{
  "n_experts": 64,
  "experts_per_token": 2,
  "vocab_size": 16384,
  "norm": "layernorm",
  "tie_embeddings": false,
  "init_std_up": 0.0182,
  "weight_decay": 0.31,
  "warmup_steps": 408,
  "final_lr_fraction": 0.1,
  "seq_len": 1024,
  "doc_mask": true,
  "train_tokens": 1018000000
}
Below are experts of layer 7 (counted from 0) of a mixture-of-experts language model. Rows are named router (the router's row for the expert) and show model dimensions 128-255. Each number is 128 + 24 x the weight over its row's rms, rounded and kept within 0 to 255. Numbers have three digits each.
After each expert's rows: "raises" lists some tokens whose logits its average output raises strongly, later layers aside. This comes from a sample of Wikipedia text that the model never trained on.

# expert 54
router:093138127096135122142123115113108081114122120115104147145152147128158134154106110142157150104096152107133165102162141133132128127112126074120172143097093117146156160086139121146131150139092098171123126120126149103120131149179098109146134124135138134161134134129104089142162158169081167114138125125113135147104156137102118116132147157127114087148117151124146122178130161129120144161143
raises: ",", ".\n\n", " and"

# expert 53
router:157163161134139119109117101158103134149152130123141158118099207100165107129112153139142154144077092089087111103125097098118174098122116152122140149109143149138109152144150166164109174135164090111143086136182118150103121123172123122113095141140121094083134174070092104099129130145109130145134155142100135129092148134109123166121100137154124076104114144125146150117107128114174083142137
raises: " and", " (", ",", " in", " or", "."

# expert 28
router:093106103112151159096113090108146153158094117138185131156143137168134115155094092099169131143153114120113063106127159153113144099102145117105136120135117114154141146144176181168140124132142107133087157121101115152127128133112144142110102167111091120153129141145083111086150089109132137129161121111083088109089147175122141149122104154100100140122163134129133097104121121135153111144141
raises: "1", ",", " (", "2", "-", "/"

# expert 14
router:134074104151116144148144121139121132148133127138123169099064164126130131091089105151136147114116101128116073078141156138133163126112162154135118129120154110139121117126142131152105120125081146117114071155146129144085108115125100094103141163109145141089141153098133118152107101107130151169154135102120175097124155121156080144130114130166085086185137177121132136189106112142145123100115
raises: " (", ",", ".", " in", " and", " of"

# expert 32
router:121092132153167145116117111129136138146105125101151150151134125124121131110140094160143127158143103118150077137125119108133155132110074138161088127131138130133119132154149158156126094148103113089074122124137127137141133143118131156089153148123123119122098144164120097103185086110123120123146118114065134135124146175090150140124128133097104125109132136134145117107114131122126087116128
raises: ".", " and", "it", ",", "ire", "il"

# expert 23
router:133119141155157143151140092115114133156118143070136158154133089120110108096131134123146139164102101143169101155162098116160151122148112140144140182146126159097120123159148165137080127160125109107120115095147095145083129119143120150119128159069149109118062093169174087108147139133128101156099099140080172143124111131159168134156175105134106140139122105097125123103113149114085119094161
raises: " and", ",", " in", "ing", "ant", " ("

# expert 18
router:123128131159098110140118086150136146091154122162164138132100118167141121137143143158113156094109130156116139147144175147146115163102083112151106071147147112130135133137165163139120108118113167115136137123127128148084109115133081140117153062123159138110088119124097111095152082148123134167141171106121104084105136128151084114106146121090119110131162142132135132118121121109128148132156
raises: ",", " and", "-", " to"

# expert 44
router:134092170158139105071093117098164113138094094128093083160131121132161126144166113145133133098101142111093175127135170147108096174156154082090141152128134100162157126106153116110155158099102117153148076113116129078178133139140110138139106145097097162144139156115129095131095127160108141144146170116088148124127145133089104123106106136102094114123107152133162136146183088178130144164151
raises: "ially", "omen", "iate"

# expert 11
router:187102109130104135163095178175128097139149101085125163130096163149124147142132148146095106129080119130122164129149125154145119117161129113137106121172118144114137095091112128081166142106127130107136099155151130091073134142095133110145172136104165090082156150125175130193095168141136072144157134135141144132112136131146099137107138117122135091106165140132129128147155118112091161102099
raises: ",", " and", " for", " in", ".", "/"

# expert 42
router:174142085146073151132104132131152167115092095161151100140117123157141144101092115108124138093092107076122156134146082124100121161116109135125146121157123127169116123119109156137120175109118112121114128133114124142091152097126155132166109150152136082080132137136122135125111104174118120090151173116129122108107123107145197140124108139165135114158119145152123092127160132120130159127106
raises: " and", " of", ",", " in", " at", " for"

# expert 47
router:160148103113154149134113113109162139127097112139137140149151089149126114096129147118124115127149139114132099118141147141100128154105101123156114152133108152127085132143119148144105096150147157089115136111164104097111143147130146092096165135135119109117088125116116124104124136112141109117072123152088135116106136144132119166127110155121083127120147117135167149096117159142163157113111
raises: ".", ",", " and", " ", " (", "'s"

# expert 5
router:118110122127174087160104098150135149145148104164111142133099196136106167123152110133121129121075130123110124152152149112158126156126094138110116132164110147165126154123130135120151166086110112119096102155101092126106107150163123134112107127140109142145193138120135113126139131091161153156157133127137166160098149172185084099115144141160164112152107152161109144167126122153128133136137
raises: " in", "'", ",", " with", " on", " at"

# expert 4
router:146089137111170085118125120169131159136154145120094144141116212104080146108136161089142113122099131138115128162141135103173115141147068121106106158159132153139121137130136110113133143099108110118117095143105124131114122155151117100106106126112094161124144101161142122127123140075177144152137123168138153163107147155176088108100121134155164109130129150163120169141119138144121147115141
raises: " such", " of", " on"

# expert 1
router:132129126119132161117155147137141133124164114140133071093156101095146165154112177062141128113143178070105131157129151137118105087115121142116165165109144117169190136132123106111112151144139136155118153117136124108145116138156154168163114135090122155139106169131139110131088147140084125139107133089124105136115110098133127096110121153102185145122100083139116137099122112142153148089108
raises: " He", " She", " In", " It", " They", " After"

# expert 2
router:122132126082142108134113127126135165106143115151106138110121119144087117096123146120102091150130142109105131156160148161155098160126129107118111164105114158184074145083157149109149130116109131125135140125119088123090106136156088163109122124108151096115092116107158124148117128125112141140108114143157179116102174156133110175156174123156143127108179166108141105106111112147122153124144
raises: "ew", ",", " and", " in", " on", "ic"

# expert 21
router:161091111091126133123142146151104104153136178143107139093097168155133153145095129141120127100074108108158158144157133161147121143132129149178119181134127103113168118126102162154103143129125132089153108118159136114089106141095121130117147111110100111111122165126143119151117116145123157154130133164146095136137151151149132143094146160146084101144141185159134130078113116160118148130122
raises: ",", ".", " in", " and", " on", ".\n\n"

# expert 25
router:122120169142136131147136116171136135147168136161129083120150076097122139159161152129107162097150111106101136128146165096088129150136155143135172148158152118152132165116145098125122140111167122138129107135129119133125109142110159154149118110074155113133120139164113110159102145131130168129096134102087117205142135126076120154153141106120187149100128100102146142143087105119130099121110
raises: "The", "-", "In", "===", " ", "Ad"

# expert 51
router:128128078141144127136122144131163105147086120109134129149119163149136151148102133169156129106094172169099102113155141157122169132106129107143147148147064131171147126106136099145177121143137106124108166092093127125140159150110102097128118149131090109177150154125122139101117112145136132125136148096146157106129148114142114147120147160134134104145142133164132146136096150107168128189144
raises: ",", " (", ".\n\n", "1", "2", " or"

# expert 50
router:148143104129098124131103115155124126137134101125129155116126126180173122093158117104113098114170128086134175074103100158144127114113126165126084137135095143126109169138129122098143126149138157114154133087152139137148109144108104131147152108086091142106116157100076132093084126115108147108120153132134086095134136113103129123108163128156102098141148154105130128125159186143133158146150
raises: ",", "z", "'s", " and", " N", "-"

# expert 19
router:121116177146127131055079126086145124138076089120092110155140114104187088134149087162110127116109120127098185112122145136118095142148122095103127124124110091165157088104117115122158122103092118126156091104170124125138099144125120136149129144136106156134147155098099130131095135167108134161139158114123112123131137101120118102120113144139150111122133144134175156100135105188168122165149
raises: "qu", "ious", "ishes", "ition", "inct", "iser"

# expert 3
router:142127086120152157137125101112114119158120109137121148153136139155117156152121115142152132116050120157152123137118097150115145151157130132142141124120146149113133113123131149135110140123107111102152093100118108130121125123127134115081113096144120137116136154102135114154103144151114125090169145118148110119132177159169117098132106155144074107178141187158126148100117129135118162121120
raises: ",", " and", ";", " (", " in", " end"

# expert 31
router:144103122180126139121172170101125106121153149080143125121114176115158130130136116119132139132119101100123141150083125126133123144120119110139136137134160130144133155108078111148088138115131097113149119150141171096117110099153099090142148135118106144116180125092102145140146155115097165128141130146114139167109123102142102128153141084149163099129122103137141148082100124179156144137145
raises: ".", "ent", " further", " in", " on"

# expert 46
router:150131131121114135082133138116153119082106092108102151116124207143133085165136142112124131105142126118105172127116135111162132107117134090088118162130104126121144147088131151097149176133162140107143151116154139135097120103123118099125123123084135107131116181138133167135101123169114118138115153120141075108123129104104131101149162090116121131120143141154141152104092169140132099087112
raises: " ", " E", " de", " K", " G", " ("

# expert 29
router:153118113152115097135133145118151125124112118085126140135094152133150115145139182137101119110136126139107146137140129104164146135156131087153104163152115094118131133168081091110143136086097110101099080139161125113111111130088138130139118142102142129129139157149126126126112177126123115135139114123127152123161111104097111154127161139104122131171109136117110139122134154117136136160133
raises: "om", "op", "am", ",", "in", " and"

# expert 49
router:152171161138134092177116090135132132135126131101102133132157147151160157189097171176132140111111098136108167129118160121160107143175136117108122099105081152145128120111108110152143120108097113110138144131107175128102109128134112122163124123110131089159116131140127110100103126128137160153155138108103103148143133126137140130103149148091144093153109155129152145128120103155166097116147
raises: "0", "8", "7", "2", "1", "5"

# expert 13
router:083163137125117125168130108103111144123121105107129153107146092124147124131150129164151176105117127111128141074102123102117149091141149127099135100130118130114159164101168124110187136100138145151126152148140108100163158132136133144122138123183152148174116149136147141136116140153109093141129159121143126073152131091113140093123123149113100136124115094127130078140135090079138125147106
raises: " the", " ", " The", " top"

# expert 57
router:165111147146149114115115100136095123161118113081104136146122150103133099123144159188148121182155097137160114181136121129128133155138103122115078141137145095134116116117119118124148118114134119120125156120139102128151110110147111158108147125149124121157102154181119126132159123141133116134103118149090157152135109191116135144158144098105147151155126155149132119095121110130087120081138
raises: "i", "a", "in", "er", "is", "y"

# expert 17
router:079171118160134128111105129127163153118142112076129105147101154137117104133094156147157120089135158145133132151115083112138161097120186124161123122090156131125122120120099109147143108114130106135110147087150122128164140098139081144106135096090162115119110156104116131145103123142109120098150110116094116108107111133122124130166156157149162102087116146095131129121112139164133106127124
raises: " (", " ", ",", " by", " with", " and"

# expert 16
router:133183131135155106116142127145152137130140142144108142125119090095131116167149130163119142122158118100138120139101153140079126127134131127126118170134111133122154136094134118126125134100128146084129130123135115128159126144143113130150118138114140136089122114109114130135093102155149131161118113090103107122109118102128139105126094084141078173154149070092141165148170101122131103107150
raises: " the", " his", " this", " their", " a"

# expert 22
router:134126081123106100147109131069161129101134113102141155116176117114116084102129151083109111106175118136156112143153115096168152155093123113101113133158124091134097112137077151098133160123143121178141177137150097133134147128110106115105107128106121080102097089154126171120175124123121114131089095158137116110127095135112148148136175162082144157152154161094089123078133145138099103161107
raises: "ower", "ap", "ew", "em", "ung", "ista"

# expert 15
router:103123137121120113135129117152134133155125141167097165152105146140172111176119106142116116127091081123102174075140150144145119117153157104129144105147143127154173128105136118145132124088091119101103105105155105117122099139120108100151152125159112164143160100134090138136139110140111151182171117100149110157122160132118118144132137119138131143105134151135113139143096162153130127170124
raises: " and", ",", "–", " ("